config.toml
num_hidden_layers = 12
hidden_size = 448
n_experts = 64
experts_per_token = 4
d_expert = 112
d_shared_expert = 0
hidden_act = "geglu"
moe_layers = [0, 1, 2, 3, 4, 5, 6, 7, 8, 9, 10, 11]
router_score = "sigmoid"
normalize_top_k = true
routed_scale = 1.0
balance_loss = 0.000129
balance_bias = true
router_noise = 0.1
router_logit_norm = 2.0
router_bias = true
init_std_router = 0.00857
lr_router = 0.00092
vocab_size = 31770
norm = "rmsnorm"
norm_eps = 1e-05
tie_word_embeddings = true
optimizer = "adamw"
learning_rate = 0.000514
beta1 = 0.95
beta2 = 0.98
max_grad_norm = 1.0
batch_tokens = [32768, 65536]
max_seq_len = 1024
train_tokens = 1006000000
max_steps = 21246
dataset = "wikipedia_en"
Below are experts of layer 6 (counted from 0) of a mixture-of-experts language model. Rows are named router (the router's row for the expert), gate (a neuron's input weights, with its number), up (a neuron's input weights, with its number) and show model dimensions 336-391. Each number is 50 + 12 x the weight over its row's rms, rounded and kept within 0 to 99.
After each expert's rows: "comes after" lists some tokens at least twice as common just before its tokens as in all text. This comes from a sample of Wikipedia text that the model never trained on. Tokens count by the router's weight.

# expert 12
router:62 12 44 67 48 55 22 48 56 38 43 43 61 41 36 50 58 46 47 74 36 11 57 31 58 51 45 60 47 47 42 68 40 45 43 68 72 28 55 49 40 57 53 44 30 51 51 52 58 68 51 63 36 51 74 31
gate0:54 31 72 50 31 32 30 47 45 50 46 38 47 40 58 32 27 60 48 52 45 61 48 26 43 54 45 55 65 32 62 46 59 70 39 44 52 33 40 46 59 73 31 34 53 52 48 48 68 46 44 54 50 36 68 50
up0:52 17 61 60 63 32 38 42 30 60 62 52 69 51 42 62 57 51 49 50 49 48 40 43 46 65 49 54 42 41 60 49 43 51 64 26 39 23 37 42 48 34 37 51 64 59 39 44 66 54 41 62 49 25 63 50
gate1:23 34 29 48 39 34 27 41 35 34 53 61 32 57 40 43 53 35 50 58 45 46 51 64 57 43 54 31 37 56 33 49 33 57 45 44 67 37 37 47 55 68 53 58 31 55 54 41 60 51 52 80 43 44 41 44
up1:68 57 67 55 76 64 55 67 51 47 54 61 49 45 40 43 35 75 54 41 56 63 48 28 43 67 31 60 53 47 53 62 75 41 61 46 32 57 70 48 50 37 61 57 54 43 61 51 39 51 66 70 68 42 62 65
gate2:54 52 50 34 39 32 81 59 51 52 49 36 65 54 50 42 45 75 43 54 56 27 50 48 53 47 32 52 46 25 46 47 28 34 43 71 38 59 30 48 44 36 52 66 48 41 38 33 41 57 48 46 58 55 35 48
up2:69 63 43 37 61 45 57 25 48 56 68 44 52 52 37 68 41 41 38 46 71 39 88 20 64 56 46 70 43 30 53 39 51 70 64 50 47 39 62 51 58 52 36 39 67 49 40 53 57 57 50 51 43 62 41 31
gate3:33 43 45 51 47 41 35 35 50 44 53 26 57 76 52 48 56 44 41 32 53 39 63 60 72 49 43 76 37 39 51 60 40 51 73 67 57 65 43 38 55 52 40 40 59 65 63 54 59 54 63 53 39 52 38 56
up3:60 52 33 55 31 32 22 42 56 35 52 45 44 70 47 56 55 41 53 46 49 49 74 54 63 58 44 73 28 23 59 62 44 47 66 58 70 54 45 34 46 44 43 38 62 75 52 66 51 61 39 48 27 37 36 48
comes after: " the", " a", " The", "'s", " his", "The"

# expert 29
router:51 64 52 50 54 61 43 43 82 77 41 72 40 50 43 37 53 35 58 40 40 57 59 51 54 55 48 71 39 26 32 37 72 36 51 56 50 57 45 46 43 47 38 55 46 56 58 49 60 72 52 53 68 38 72 37
gate0:28 22 47 44 46 62 09 39 50 64 48 54 50 55 61 59 46 55 46 37 43 48 48 46 46 36 67 65 67 49 60 56 56 49 53 53 47 38 67 46 59 78 41 54 56 49 56 52 56 49 79 43 40 37 82 41
up0:66 46 41 62 75 51 72 55 41 59 52 78 49 48 49 52 40 65 45 64 51 53 41 80 58 63 58 58 46 35 50 29 65 58 45 63 62 48 44 55 51 70 46 41 27 67 36 43 55 49 53 71 42 49 59 62
gate1:34 39 44 57 48 19 42 45 52 55 34 42 20 76 37 52 15 40 49 66 54 45 65 36 61 43 63 72 51 48 40 40 44 49 50 78 47 45 61 42 45 43 51 58 46 67 41 40 43 29 63 61 39 65 65 51
up1:41 33 49 54 44 33 41 46 45 61 38 43 31 69 67 23 48 60 36 54 48 33 62 47 49 47 54 67 74 39 42 31 46 56 57 76 44 40 34 29 35 44 33 54 51 59 51 46 63 46 58 46 63 59 91 56
gate2:43 41 42 41 55 54 33 34 51 33 40 48 45 22 55 65 38 52 47 56 55 51 60 41 54 35 54 48 57 60 42 51 59 38 48 41 25 53 52 48 72 69 48 43 68 40 48 46 59 68 62 55 59 32 31 53
up2:73 42 58 36 48 59 65 56 50 50 33 34 52 82 43 52 35 55 42 54 29 61 56 55 38 62 56 59 53 40 41 65 43 57 32 61 76 58 44 50 23 43 39 56 35 46 56 58 61 39 36 58 39 27 70 53
gate3:44 66 77 54 57 58 41 55 55 45 20 53 40 49 40 76 53 53 55 25 36 34 60 48 31 50 42 70 62 57 54 52 48 52 61 38 71 52 41 46 37 64 63 50 43 47 53 54 51 77 51 60 26 44 33 54
up3:39 70 65 43 53 44 29 70 64 66 33 53 54 86 56 43 66 52 35 22 36 51 50 55 37 43 26 67 53 46 36 52 49 48 50 49 64 61 43 34 23 52 42 59 37 50 57 56 47 79 44 69 31 52 71 40
comes after: ".", " ", "–", "°", ":", "′"

# expert 50
router:50 68 45 27 59 49 44 44 36 55 58 21 55 23 66 20 50 39 60 60 45 64 45 49 46 57 39 51 26 29 52 50 57 56 36 38 41 60 54 57 54 41 52 61 50 41 54 76 54 61 66 36 70 44 46 39
gate0:42 51 56 70 58 62 42 33 44 46 47 36 41 48 37 59 39 49 28 46 61 47 55 51 45 61 59 47 65 57 62 62 50 58 78 59 44 37 53 50 46 59 45 44 52 52 25 55 52 65 44 63 58 50 53 63
up0:66 53 46 31 48 48 46 48 63 60 54 61 48 61 62 60 23 50 85 60 46 56 47 52 36 48 34 67 52 38 51 43 44 46 39 23 43 75 46 43 42 41 50 59 62 41 67 55 44 48 50 34 45 62 47 55
gate1:55 50 52 70 59 39 55 46 48 58 59 53 49 40 25 70 37 65 74 60 46 39 61 59 56 51 44 62 48 60 41 25 45 69 53 46 42 62 47 56 59 68 45 68 13 64 66 51 36 72 63 50 62 72 29 33
up1:60 39 55 46 58 39 61 53 71 65 55 45 53 70 50 58 72 39 52 44 38 55 53 63 62 45 52 29 56 66 75 52 59 61 50 52 57 57 47 24 60 62 27 23 37 49 39 71 48 63 38 34 40 50 54 53
gate2:60 47 60 59 42 26 46 35 36 55 27 58 32 75 52 49 46 49 19 53 55 61 65 52 33 48 24 82 46 50 38 55 31 51 85 53 36 48 65 36 50 44 34 50 38 71 49 50 50 62 57 55 41 71 69 57
up2:65 55 41 52 38 29 44 56 36 42 40 51 51 67 58 48 50 38 49 45 30 74 51 54 50 58 20 74 46 46 28 67 39 27 54 62 48 47 35 39 42 42 39 40 54 54 36 69 41 44 48 57 47 68 51 53
gate3:60 46 50 67 59 57 33 55 51 61 55 35 60 61 51 56 57 59 43 37 41 60 55 60 46 44 51 52 50 51 66 42 32 54 67 33 53 49 57 65 59 60 70 58 52 50 52 47 32 67 35 48 53 50 35 66
up3:53 47 43 54 41 54 60 52 52 53 70 46 42 58 40 58 51 58 54 42 48 65 54 45 57 59 65 52 41 53 27 34 45 65 37 43 23 50 81 21 64 46 72 75 66 52 33 58 40 34 51 42 49 34 39 47
comes after: " ", " (", "–", " $", "10", " −"

# expert 54
router:56 51 42 68 73 51 45 52 71 52 52 34 44 38 51 51 42 53 57 51 54 48 46 46 44 38 67 60 43 40 47 71 50 50 21 33 46 56 51 43 35 34 47 50 70 35 68 57 34 52 54 53 36 42 55 42
gate0:70 52 57 69 28 59 39 58 48 52 42 47 39 62 30 45 53 34 36 50 58 58 50 34 54 41 57 62 61 54 35 64 55 39 71 38 53 59 53 31 39 42 54 48 67 68 40 43 62 35 63 43 46 56 54 75
up0:58 27 61 36 57 49 30 62 37 36 43 42 67 53 37 42 64 64 45 66 46 73 38 28 40 69 42 53 46 49 55 63 38 56 74 53 71 50 67 25 30 50 60 59 51 60 36 57 43 59 65 52 33 54 62 61
gate1:56 34 46 36 49 32 47 33 44 39 44 50 51 61 70 45 48 55 50 20 40 46 44 45 54 40 45 66 42 54 26 54 59 42 50 54 53 51 32 31 47 52 45 25 24 61 34 50 56 42 47 69 54 57 55 57
up1:68 58 51 47 35 67 55 50 73 59 36 57 41 48 24 62 58 46 51 66 58 47 60 51 50 76 26 40 56 56 49 45 31 65 50 55 41 51 64 59 54 58 58 68 59 46 50 33 43 55 57 38 55 56 46 49
gate2:64 39 59 56 56 58 60 61 71 45 57 44 51 52 54 47 25 58 56 57 47 48 59 37 31 57 50 46 37 38 48 38 47 40 53 44 46 39 50 61 13 48 45 62 50 66 59 38 51 64 59 53 34 60 47 55
up2:34 23 58 45 45 79 47 57 46 51 45 55 38 79 60 44 58 58 53 48 46 62 66 23 50 47 61 32 37 50 49 51 49 60 47 55 36 33 43 65 52 61 49 36 37 39 28 46 17 16 49 46 56 46 54 48
gate3:38 65 44 66 32 34 64 48 36 41 45 55 49 31 38 65 53 50 58 44 49 52 47 24 35 55 69 63 63 59 53 62 40 50 44 46 25 29 48 55 52 72 77 48 63 66 22 35 47 39 52 43 44 16 40 52
up3:67 34 53 42 48 67 41 43 66 57 53 36 47 68 65 32 49 49 21 50 49 60 55 61 65 42 44 35 36 50 44 33 58 50 62 52 75 58 45 52 46 26 33 48 39 51 66 64 45 63 40 61 60 75 37 42
comes after: " ", "–", ".", "00", " (", "10"

# expert 14
router:37 61 33 52 40 55 49 44 61 36 55 54 53 48 42 56 40 57 44 50 75 59 37 36 19 75 30 47 47 47 65 46 40 73 48 52 59 36 42 51 58 33 70 52 56 42 47 71 45 54 41 61 78 43 41 61
gate0:55 43 39 60 40 49 40 56 61 37 47 42 56 55 46 54 57 39 33 64 47 48 51 42 50 56 65 41 48 63 60 44 35 39 70 56 53 50 72 43 62 58 40 64 45 50 46 53 59 57 86 43 33 54 41 57
up0:55 74 50 32 36 55 65 34 37 51 49 64 38 58 62 46 46 58 33 29 62 43 44 52 61 50 53 61 44 36 52 42 60 47 29 40 57 61 52 51 47 64 64 51 64 31 62 48 40 70 27 45 47 42 56 43
gate1:71 55 50 67 43 24 58 37 40 48 31 45 46 54 51 30 39 64 60 59 56 51 57 52 45 61 39 51 38 65 67 36 45 62 63 38 55 44 32 57 68 44 60 65 61 44 62 42 40 46 54 49 54 60 52 51
up1:54 50 65 52 76 52 61 61 52 50 43 61 59 69 17 57 59 56 44 42 58 63 58 30 46 38 48 49 39 39 65 52 48 53 49 59 44 22 67 47 65 27 29 64 62 30 31 52 70 61 49 80 71 40 56 43
gate2:75 56 63 42 71 35 44 43 56 67 37 39 65 35 29 79 26 66 47 28 50 42 56 51 33 36 44 48 47 60 54 59 32 70 51 63 43 46 62 49 56 77 41 45 58 47 41 59 45 41 67 44 62 44 53 60
up2:52 66 69 46 29 51 52 56 42 53 37 48 42 46 57 54 48 64 58 39 48 51 38 67 57 47 76 58 69 33 40 58 58 41 39 48 54 65 57 72 71 42 53 52 72 42 45 55 36 59 51 42 66 60 62 36
gate3:35 53 53 47 61 52 40 35 52 40 52 58 61 48 44 68 65 66 54 59 40 50 80 45 56 57 38 59 38 54 62 37 45 61 52 49 44 50 46 28 39 54 58 64 46 59 26 59 66 67 63 55 48 50 41 47
up3:35 68 39 45 36 71 32 35 48 39 62 59 74 45 51 65 58 70 47 51 51 56 77 54 42 64 49 62 29 60 62 48 45 68 51 43 43 48 31 41 27 58 53 62 32 57 31 49 66 44 45 46 46 57 46 52
comes after: "-", "\n", "|", " a", " and", " was"

# expert 20
router:53 34 60 51 28 59 43 38 70 83 61 49 43 53 54 55 71 55 31 44 53 32 72 55 61 48 44 52 47 48 49 45 62 53 41 54 63 24 40 47 22 43 74 29 40 66 68 44 60 47 63 47 54 56 43 47
gate0:54 43 49 46 47 36 35 47 57 54 32 37 13 55 49 55 34 60 70 52 48 65 51 46 56 44 67 50 58 39 72 48 55 63 49 45 63 47 59 50 62 52 59 63 35 62 71 43 21 55 46 42 33 37 50 50
up0:43 52 41 54 59 30 59 43 29 40 41 57 64 42 46 51 35 25 47 67 48 39 59 56 61 49 78 42 39 58 42 63 40 36 51 42 53 62 53 60 62 58 50 35 76 47 33 48 46 58 38 37 51 25 63 44
gate1:54 42 69 25 56 46 61 61 14 61 63 46 45 46 45 54 53 59 29 61 59 39 46 49 42 44 40 67 40 32 41 34 66 58 61 61 65 61 41 68 53 46 75 49 36 59 46 54 59 40 59 64 66 47 60 47
up1:62 62 45 58 63 52 39 46 61 37 58 41 45 44 61 52 56 52 81 41 42 61 44 43 55 45 60 33 68 35 56 40 46 44 55 38 49 40 66 48 61 33 38 50 71 39 41 52 31 51 46 34 43 68 22 52
gate2:61 48 57 59 34 58 50 41 55 36 47 36 62 58 54 51 67 60 28 39 57 42 58 61 66 42 51 37 66 39 52 47 54 28 53 62 46 30 54 39 43 49 61 49 68 58 46 35 60 43 62 47 38 47 44 91
up2:39 50 47 47 56 50 40 76 45 43 40 56 54 52 53 49 40 42 69 54 48 55 35 58 35 58 42 51 42 75 47 72 40 50 41 17 53 80 59 47 56 54 26 59 57 51 48 35 51 69 28 58 40 46 67 33
gate3:49 46 61 55 47 52 34 41 21 53 37 32 65 52 60 45 57 48 45 34 47 42 71 52 55 49 46 46 65 32 58 54 48 68 46 50 44 41 25 49 51 55 57 40 46 60 57 18 55 42 79 42 40 71 58 50
up3:49 51 57 45 54 59 50 61 13 62 45 43 42 47 50 56 59 46 41 48 48 63 45 42 65 38 50 57 50 46 61 56 46 63 38 43 42 58 44 37 37 81 41 54 31 65 70 27 53 39 68 47 39 50 42 45
comes after: "19", "20", "18", "17", "12", "11"

# expert 9
router:66 62 55 34 54 42 58 61 36 34 24 39 55 26 63 37 68 50 50 53 59 43 37 44 39 36 26 55 42 58 57 69 51 50 44 43 41 67 64 55 66 49 40 55 40 64 61 39 51 59 27 61 62 51 48 53
gate0:49 49 57 55 48 41 55 45 33 39 46 52 44 28 52 53 57 54 57 38 41 35 52 42 67 56 52 39 78 47 47 50 41 63 45 62 64 41 70 60 56 61 62 45 47 77 60 44 36 47 42 40 65 39 31 56
up0:64 50 47 45 57 52 53 41 29 43 47 58 57 58 47 66 52 72 58 26 57 42 54 38 58 75 72 54 48 36 65 67 50 59 40 55 61 54 60 40 42 67 55 41 28 64 51 45 59 45 30 67 60 28 72 37
gate1:59 38 55 51 49 35 55 63 44 70 39 53 39 59 53 77 31 46 63 47 44 61 51 65 74 43 52 33 49 61 46 52 38 61 53 45 43 36 58 41 37 57 47 47 28 39 53 30 33 53 41 58 71 47 38 55
up1:41 64 24 59 42 41 41 52 60 44 62 74 76 47 37 60 41 68 38 41 54 59 56 38 41 59 42 73 53 52 67 60 50 44 61 45 40 49 30 34 50 44 46 58 54 55 53 66 41 59 67 61 24 54 55 34
gate2:32 51 40 47 53 52 64 40 38 54 29 61 61 52 66 70 58 33 49 63 62 61 58 60 52 49 45 21 55 50 54 39 67 45 51 42 35 48 70 46 39 54 57 35 39 61 54 38 56 48 41 64 34 33 63 54
up2:55 46 69 51 60 62 48 51 74 35 55 58 50 48 44 44 80 45 41 39 51 43 39 50 54 62 62 49 44 44 62 35 44 51 41 48 41 51 49 41 58 47 76 77 54 44 48 52 57 70 44 32 50 48 46 39
gate3:13 58 46 54 22 36 48 58 45 53 61 35 62 47 44 62 73 34 60 25 49 59 51 59 51 33 36 35 43 68 57 47 54 49 54 46 43 60 34 70 53 46 59 47 55 54 62 72 38 27 27 62 36 42 35 34
up3:24 75 50 58 43 65 23 50 55 44 56 33 50 76 35 62 60 35 59 43 64 56 50 63 53 40 47 54 54 74 58 63 57 57 45 33 54 67 35 49 54 42 34 50 49 59 60 43 25 39 45 46 46 42 34 46
comes after: " the", "-", " a", "'s", " The", " No"

# expert 46
router:55 44 50 55 46 61 50 45 69 47 67 58 42 47 64 30 51 44 68 48 36 60 34 40 52 52 48 52 44 46 57 49 38 44 57 60 60 46 56 54 45 53 41 50 48 36 52 52 46 52 51 42 61 38 68 23
gate0:46 49 45 40 72 31 36 61 30 54 60 65 63 61 75 45 61 66 45 44 55 35 38 57 37 50 63 73 51 34 64 39 42 60 61 42 72 52 28 47 59 45 64 53 61 68 40 53 47 55 38 59 52 26 41 49
up0:46 72 47 33 45 56 57 48 56 64 50 46 51 64 89 29 37 64 43 42 46 57 50 56 55 31 66 66 52 56 61 50 56 33 45 48 61 47 51 62 38 45 26 34 54 32 45 40 63 59 40 40 38 57 53 53
gate1:48 71 59 53 58 25 61 10 54 50 41 48 23 57 63 44 28 41 43 39 40 42 88 54 52 56 62 52 65 58 44 46 47 46 60 64 34 49 64 65 56 50 60 43 48 44 61 54 74 64 49 63 64 51 53 48
up1:44 55 40 58 50 41 57 50 39 38 47 62 57 33 52 54 50 40 47 57 45 46 50 32 49 58 33 28 53 49 78 41 46 51 71 31 52 59 53 82 70 36 50 60 61 47 66 56 39 52 39 41 63 55 50 52
gate2:51 75 25 58 52 38 23 25 51 71 54 42 57 40 58 45 51 34 48 31 61 37 53 45 63 47 51 57 46 46 52 38 48 67 54 45 31 46 35 35 69 44 43 67 44 49 40 57 40 56 41 44 55 44 50 44
up2:69 65 54 28 58 50 56 49 61 44 42 43 46 59 32 52 61 38 61 43 63 56 60 69 57 72 47 51 52 47 36 56 48 41 58 60 51 68 54 62 50 46 38 39 48 52 58 37 56 61 38 34 36 73 40 48
gate3:49 55 48 64 56 50 39 54 67 37 57 47 39 48 54 55 47 62 54 36 48 60 55 25 33 64 45 45 73 48 29 57 52 28 63 51 45 33 61 49 44 57 56 47 70 44 31 55 58 85 37 53 57 44 63 51
up3:46 63 62 62 44 61 48 38 43 57 42 52 54 52 66 50 45 54 41 39 43 31 60 49 61 42 64 52 44 37 27 46 44 39 54 53 47 43 51 25 49 47 26 48 34 50 63 63 62 20 32 34 23 66 63 71
comes after: " ", " (", "–", "°", " $", "′"

# expert 38
router:45 34 57 60 51 67 44 48 65 56 39 35 46 48 56 49 52 55 38 69 43 61 57 25 61 41 55 78 65 42 50 45 44 33 33 45 66 56 68 41 60 69 45 56 58 49 60 53 44 74 46 48 35 45 46 49
gate0:50 54 45 31 44 52 62 60 51 25 64 66 57 48 67 43 32 44 47 43 35 63 37 57 47 46 57 56 57 45 33 56 49 38 58 55 42 48 48 51 62 54 52 56 65 43 46 60 56 66 53 46 56 53 34 54
up0:40 47 54 58 41 46 37 38 50 56 50 54 56 49 48 35 53 63 70 77 61 41 39 56 40 65 36 38 51 55 61 47 42 65 54 39 42 57 26 58 35 38 50 52 52 69 47 39 41 26 46 64 56 50 66 43
gate1:49 58 71 56 61 41 61 66 47 54 65 37 46 48 38 67 45 59 41 57 41 55 40 41 36 67 42 58 78 36 59 47 56 53 58 50 39 53 55 49 26 49 78 64 62 60 42 37 66 40 57 57 71 31 59 34
up1:43 42 59 77 51 41 56 70 55 39 53 51 62 54 40 50 36 53 60 39 30 54 66 48 56 69 46 33 66 60 42 53 51 41 48 39 41 35 71 43 55 50 49 53 67 47 54 49 59 50 50 46 56 44 42 55
gate2:47 48 58 46 71 63 32 33 44 54 69 38 46 61 56 32 54 50 40 54 62 49 59 49 55 65 71 42 65 61 56 49 46 50 46 56 43 26 47 70 42 62 59 46 53 36 39 37 58 90 50 49 40 47 46 41
up2:37 46 54 62 60 41 56 59 67 41 47 48 41 54 58 18 71 35 47 57 50 61 47 45 64 56 52 55 54 47 44 37 58 43 50 43 55 51 59 34 48 45 46 64 43 70 64 31 39 39 54 48 44 46 56 45
gate3:52 49 51 31 42 72 37 51 51 70 48 40 38 25 36 48 60 49 29 37 42 63 62 56 53 61 45 58 49 41 47 55 55 45 46 41 59 52 51 54 56 41 82 72 66 40 51 38 38 66 39 38 61 54 45 46
up3:33 68 44 16 64 47 66 35 54 49 65 53 62 37 37 33 50 66 24 34 40 45 52 36 61 67 33 47 34 32 56 71 47 27 45 48 48 59 60 49 40 63 49 53 46 40 36 50 52 48 43 55 65 46 67 55
comes after: " was", " |", " were", " is", " be", " been"

# expert 28
router:54 64 56 42 62 27 42 50 62 65 61 39 53 67 52 51 68 59 59 41 45 45 45 46 53 56 60 50 63 41 39 53 51 67 48 40 69 40 39 62 52 54 39 55 50 51 52 57 46 80 58 11 45 27 53 47
gate0:62 46 46 32 51 71 54 38 65 70 50 58 53 52 38 52 61 52 42 53 48 59 45 46 54 72 72 56 46 53 40 43 47 49 67 41 53 40 46 61 27 71 44 52 42 52 59 58 68 73 56 53 76 42 59 49
up0:64 50 38 60 51 45 50 53 78 30 61 44 58 40 50 53 39 53 67 50 54 47 34 65 52 49 56 23 53 42 36 32 62 42 40 55 40 39 50 39 62 57 54 44 59 37 28 13 55 44 55 57 52 59 37 55
gate1:55 51 37 58 53 44 28 28 56 45 48 26 56 57 38 77 28 54 36 43 71 51 70 43 32 74 51 71 79 48 48 46 54 44 67 55 42 43 55 71 42 55 60 35 84 33 41 52 60 68 43 44 47 40 41 48
up1:49 18 45 30 55 53 43 39 54 50 40 33 61 55 67 68 44 65 49 35 54 45 45 83 63 52 47 79 38 49 35 39 55 70 47 63 35 43 25 56 50 40 51 55 49 39 60 41 54 47 51 72 36 64 49 41
gate2:48 26 58 40 50 48 37 51 35 30 40 66 53 46 36 48 63 40 54 33 40 47 38 63 43 40 20 41 57 48 41 64 40 59 61 55 57 24 58 59 32 59 59 52 55 64 56 55 58 71 37 50 60 52 62 54
up2:40 48 59 37 76 25 36 49 29 23 56 53 54 32 35 54 62 49 66 55 51 40 36 45 30 70 42 46 64 56 47 71 41 71 44 57 51 26 51 53 39 53 63 46 68 65 44 49 38 68 39 51 73 52 50 52
gate3:51 53 42 37 29 34 59 80 51 71 44 68 57 42 56 51 19 46 58 58 49 41 41 68 67 50 46 22 54 70 50 56 54 60 54 62 56 63 52 61 41 49 51 27 55 50 60 55 66 52 50 59 63 61 46 52
up3:59 67 56 52 48 55 62 44 57 49 60 44 65 56 39 66 50 37 28 52 25 37 67 48 67 65 62 57 44 50 36 62 47 35 52 52 48 66 59 50 40 60 36 42 52 26 51 41 56 46 58 39 46 44 43 52
comes after: " ", "–", "20", " (", "10", "+"

# expert 15
router:46 37 46 35 43 62 56 44 61 76 36 50 45 42 27 51 31 37 37 59 42 48 60 55 32 27 47 46 57 53 66 51 31 49 24 28 24 58 63 45 42 59 41 38 64 41 47 59 22 52 54 55 46 53 49 66
gate0:40 35 47 58 45 40 43 47 59 54 51 64 43 65 28 44 30 66 46 33 47 45 45 42 37 36 49 50 47 80 44 30 42 55 34 38 25 40 43 39 76 52 57 56 34 69 47 46 41 53 36 70 62 54 69 52
up0:57 80 44 54 57 54 65 50 33 31 54 40 56 29 64 61 92 50 64 82 46 63 60 59 42 50 58 64 45 47 44 53 60 58 71 65 86 49 49 72 37 51 72 33 55 32 52 36 62 52 41 35 48 48 41 53
gate1:53 44 70 24 49 49 35 38 84 49 44 49 68 55 45 48 46 54 64 34 43 35 33 58 71 42 48 49 40 51 77 40 58 63 64 62 47 47 46 66 56 71 34 39 50 43 31 61 53 39 50 52 47 41 49 65
up1:53 38 53 63 73 61 57 43 38 43 40 56 61 36 55 59 58 58 32 48 37 42 56 32 46 66 68 63 42 61 59 58 62 48 53 40 45 46 52 37 44 42 69 39 47 46 85 15 62 53 54 43 67 53 58 34
gate2:50 52 60 72 65 55 51 50 60 44 32 45 49 51 56 70 37 57 60 25 66 56 53 39 53 59 35 56 77 35 58 50 49 35 43 38 44 32 68 45 35 45 46 34 66 40 58 53 53 57 45 41 42 46 52 61
up2:22 59 65 72 44 57 54 50 45 22 32 53 58 39 49 51 67 40 46 42 42 66 42 47 22 53 59 44 55 18 36 58 54 40 72 37 36 55 49 42 62 64 51 44 44 51 68 44 51 51 69 35 45 56 60 46
gate3:63 62 55 32 36 50 64 63 34 58 40 44 40 56 65 62 61 48 37 37 55 55 70 63 39 44 44 53 50 30 48 40 43 49 62 49 23 67 33 55 36 69 51 62 31 53 42 49 63 52 68 40 57 70 48 55
up3:56 66 66 58 63 32 69 36 66 52 61 37 36 39 40 35 56 37 18 53 42 54 44 55 49 39 64 56 42 52 52 44 63 64 56 48 47 43 57 53 61 47 65 48 54 63 34 31 48 47 27 36 60 42 50 46
comes after: ",", " a", ".", " is", " was", " an"

# expert 59
router:58 23 48 62 27 55 62 45 37 50 47 49 46 41 47 39 63 22 46 62 55 66 43 50 49 55 47 31 66 50 52 56 40 52 47 42 37 27 57 35 51 42 43 58 51 55 55 45 32 77 52 48 39 29 38 49
gate0:46 25 41 46 74 50 59 53 59 57 57 62 56 72 50 55 62 58 53 33 24 56 41 66 40 37 52 35 64 55 54 55 45 35 43 44 59 39 50 47 42 73 47 72 45 64 22 54 48 53 53 51 46 45 55 67
up0:53 36 51 55 66 61 57 61 55 68 67 60 46 91 38 40 57 40 46 49 47 61 32 72 51 45 49 46 53 53 74 52 57 44 52 34 60 21 60 55 35 52 64 60 42 53 41 57 44 44 52 42 34 43 56 50
gate1:71 33 75 65 39 29 48 63 48 42 56 25 53 44 52 41 52 40 49 66 58 81 62 49 49 56 47 41 58 57 59 39 36 76 56 73 67 48 50 44 51 39 58 66 38 82 61 51 49 50 51 54 38 39 70 29
up1:66 37 41 66 55 73 60 37 66 58 37 46 52 45 38 57 40 44 66 39 60 32 36 30 33 57 37 63 55 42 37 59 73 42 56 43 53 64 58 48 34 53 39 33 46 43 51 70 62 53 42 41 75 81 38 43
gate2:30 54 43 53 46 43 47 47 36 37 58 46 57 44 61 70 65 56 25 53 48 49 63 13 73 43 54 42 70 50 44 63 44 28 39 56 46 32 48 53 68 73 56 60 72 49 37 60 46 56 50 35 54 22 41 66
up2:45 37 37 37 60 58 57 67 35 36 42 42 58 47 55 61 70 46 30 52 68 53 64 32 64 47 54 55 59 57 51 56 50 43 51 54 53 38 64 39 65 77 54 55 58 49 48 58 32 49 56 25 58 53 43 55
gate3:40 22 44 62 40 49 44 38 47 59 55 56 48 39 75 53 62 57 44 54 50 64 49 51 66 64 60 39 61 49 55 54 65 79 58 40 45 34 55 38 56 44 47 43 56 51 52 50 26 54 47 66 32 38 56 50
up3:32 47 50 65 41 48 57 54 52 37 51 59 34 38 45 52 55 41 41 40 46 67 61 47 58 63 45 34 57 59 41 50 57 52 66 37 47 38 48 42 57 48 42 44 48 28 46 42 28 30 35 73 49 44 75 57
comes after: "20", "19", "18", "17", "16", "th"